From a checkpoint of a small mixture-of-experts model trained on Wikipedia: 11 layers, 192 experts in each of 10 layers.
Below are experts of layer 4 (counted from 0) of a mixture-of-experts language model. Rows are named router (the router's row for the expert), gate (a neuron's input weights, with its number), up (a neuron's input weights, with its number), down (a neuron's output weights, with its number) and show model dimensions 0-191. Each number is 500 + 50 x the weight over its row's rms, rounded and kept within 0 to 999. Numbers have three digits each.
Before each expert's rows: "comes after" lists some tokens at least twice as common just before its tokens as in all text; "gets" lists some tokens that make up at least twice as much of what it gets as of all text. This comes from a sample of Wikipedia text that the model never trained on. Tokens count by the router's weight.

# expert 66
comes after: "  ", "%", " 0", "0", "s", "1"
gets: " |", "|", " which", ";", "  ", ","
router:535433563410445497450491547508524482526495556441430432420521320590482414518480426487518477560540504492619540364619463562591417460455474544532491483497521480563590532432510525472396548558506475543483535487528547433451485512546494453542438443454499533517497448537528475467536502567497514543575471523462424516518584507551481430471524517368505565480515546481516508527505505590496482585491442478503462543474485435545542446581521489519541487498468603420518439415466447545487476554445570526513402495482510442495451473493471490553496462517547520507479417540493557559515564612477510559
gate0:442535457516538522408533576473468536501478474525438504565460510531463496544492447513552454501652523582523520582564566543483317450450493535506590422475508481549468473505557482518532446588385512512401594519426508519479506395548435498451540459487527495545494424518506414437495422545444512549525429519361545548486563569437483551473519533482507504537522522478513510503554488544447523493541470461460512532438520505478490514550474464449536430406573487559512563402427420523570586566496474444419475592512450423543549513507493526459522463475532440466515440480506538474438553557449515457
up0:417543449513477486571544471426498440494462420443536501557445546504524569580557556537553436510429512498418490526543576454459456534498584584482407522550523492469464551563520463637555451440480433488465488471434523605549505473557552437507568554524499528551436506539481439512464567422543490473406511476489523532506512448478573624473491511503581556504475478445553507520428460451466561484551603511464533449520485626478502561447400450507467521518450432583564474545607476392429569477499453489500539577467478503482490544487545464435463524510460461591406480481483449432446476449513531465
down0:420517458555531536404447566578457500579501456451571454522452508446513496521533536439537491460589430522476508427493552523465542484449514462433468557456469415583490399532437552535458549524560518416483493492476426482525565474561454502504473444512465511525445440533420566576490544526591526489607481587526550533491556514468531461502462440511458484533492382443448589629462489516485452505527422484502582505524560498475519486422405432448586517546467462496514452531457411501474509512590546534457433562575515583551483562506574499391399454441445492461477457524409562494550508561522463515

# expert 13
comes after: " 0", " 1", "0", " 2", " 3", "1"
gets: " |", ";", "|", " a", "°", " access"
router:482518503584444450510520502475528481484457654525368571408500567533474471529427504540535509446554531521595448423553503537463530471483484489489488372475525434532584480517458475423472550497487503458401475444479535480541463521523449545506508452410437533524448402399529516557618420550441488418506432562513395440428520572489449548573478448492515504447498553506484489497500578504499520520525492450524467578492552435532551537569514462519526449449533581531495456456409446503509440513550469462434497538492460450516563425512521431583527492571594440537512441608505577520548473524457528436
gate0:526472501484474544563549510421476472518530489410477515508551486448516503479503529470547516462479509484540539463496413469453573486462487471464431466528435580489517534381447589486466492479459553455573524655487486497503473567525559525444479519462407491450533447415586483557559556473441429452566454608513503450527438486471495513530505501512603450455444410528498419418469478517499525541467547481401486451525418473596615360533420529502522506488419471453481487506529559417479382510575548510501545452466458451509469550545444533529534616549492422540504434437522506462527387450482527535
up0:476459520464432511545531547538592472581474491478488629424517546478480531419540532509514481498431505401549594424484416500463594503598441451500489499474468497487571478453524501563461439408515471538523493584446509426439469525518548517523502509508464455466409438488495430432556543495474599465476580492569518521448462423553509554469518478508479453461490465559506406470420583425546569529566467443406611494519479581559585455472542443549492561490425588363466436558546522485497461524543494560516491464417597556578495522540472527473494423452474564522507495503553496513599485513504479518
down0:487521573501524544524491494482590534397494545614483436650465471439459535440438549457459443448486471542503465585568486489524446518508547495485488464533531552585495506534537541617548461408449522475476533528585529427534529461486421592482510466494625479574531610518542480522510442467543482439530534453469448498477470463560375448512472494436463550534496531464488486524488543500466342529518410450562476510480578445475422494475552538489524438486505555549471563448555496559535541482551552369485446468570553481485510489490505428580503445547494520504557497441522457499513563432398469578

# expert 6
comes after: "s", ")", "\"", "=", " =", " season"
gets: ".", "\"", "=", "”", " )", " ahead"
router:548424497550503489533520432521458522504523549585504410477510540502473489512520417489535582442487483313434582481475414507455632574579489494530512557602480525547524531532473517507464566534531547449501479506520389543427585472521498512494514395430405500525522421492566516382507521495464550362586438528583425525548545473494498502503477383541499501620501531428536441439488411464556501508503494514512483491552455488494505525490520495540380504543487459460484475432587556548463571429577513532560522463476504513509481428455486507511510479572454488523480476566468430499527424496476517457
gate0:543492599465488518565592501414527521425526464582482484499556444492598511503571440476497503538456418481539496491537446531598481456548513497513507381561541489488508479473512522475390560449463531588502558556470509520553513469483490434581425529564502584500489525502526423433505507469524537499554463528529475524486452417518427519494482469409479531524492369453485534607532567494545552565652492518458505475489584452454593464630459435529468545442511528494465467521518536537461494528527570497642510630508497499490518506479494497559643536412478470516464501499474530528452493514489476620
up0:482484424479547429491323502580493548537483553439560522562454524480398497494408535467542505504533589516431473522438553525439482507410496519451549576459507466504546532462485426574633475525537484415485415493512520513454500541525443545426550428408529426501496411518471594568502500445448513579477589478474530485511552554515539482472499545563514491502514643499553447406523514500512498441425516500514535505533418464483390512385556550399571410580481532494560555471497495440500521497500447552415504429480508511560494512503516509491413463523504522502509488506530482445515481467513528376
down0:469506554562429472452529480465575460490534542565507486505559474434564473539553504541536442557426495438483409471542453506524545500576523589476498455508509513490457487488441530484459444552574487537490427622487569456556624445449623459643557524559554541509485486492430453514564624557511524566449508534551455539510488547514541554517567522477531497489496450452513594502454451481427556463499515435524343534378542540515482488467433511583512504515459536565493449526436474525497484492551501583476511579599533501464579520479537481594583503433468584448510527425450511548540499488517552555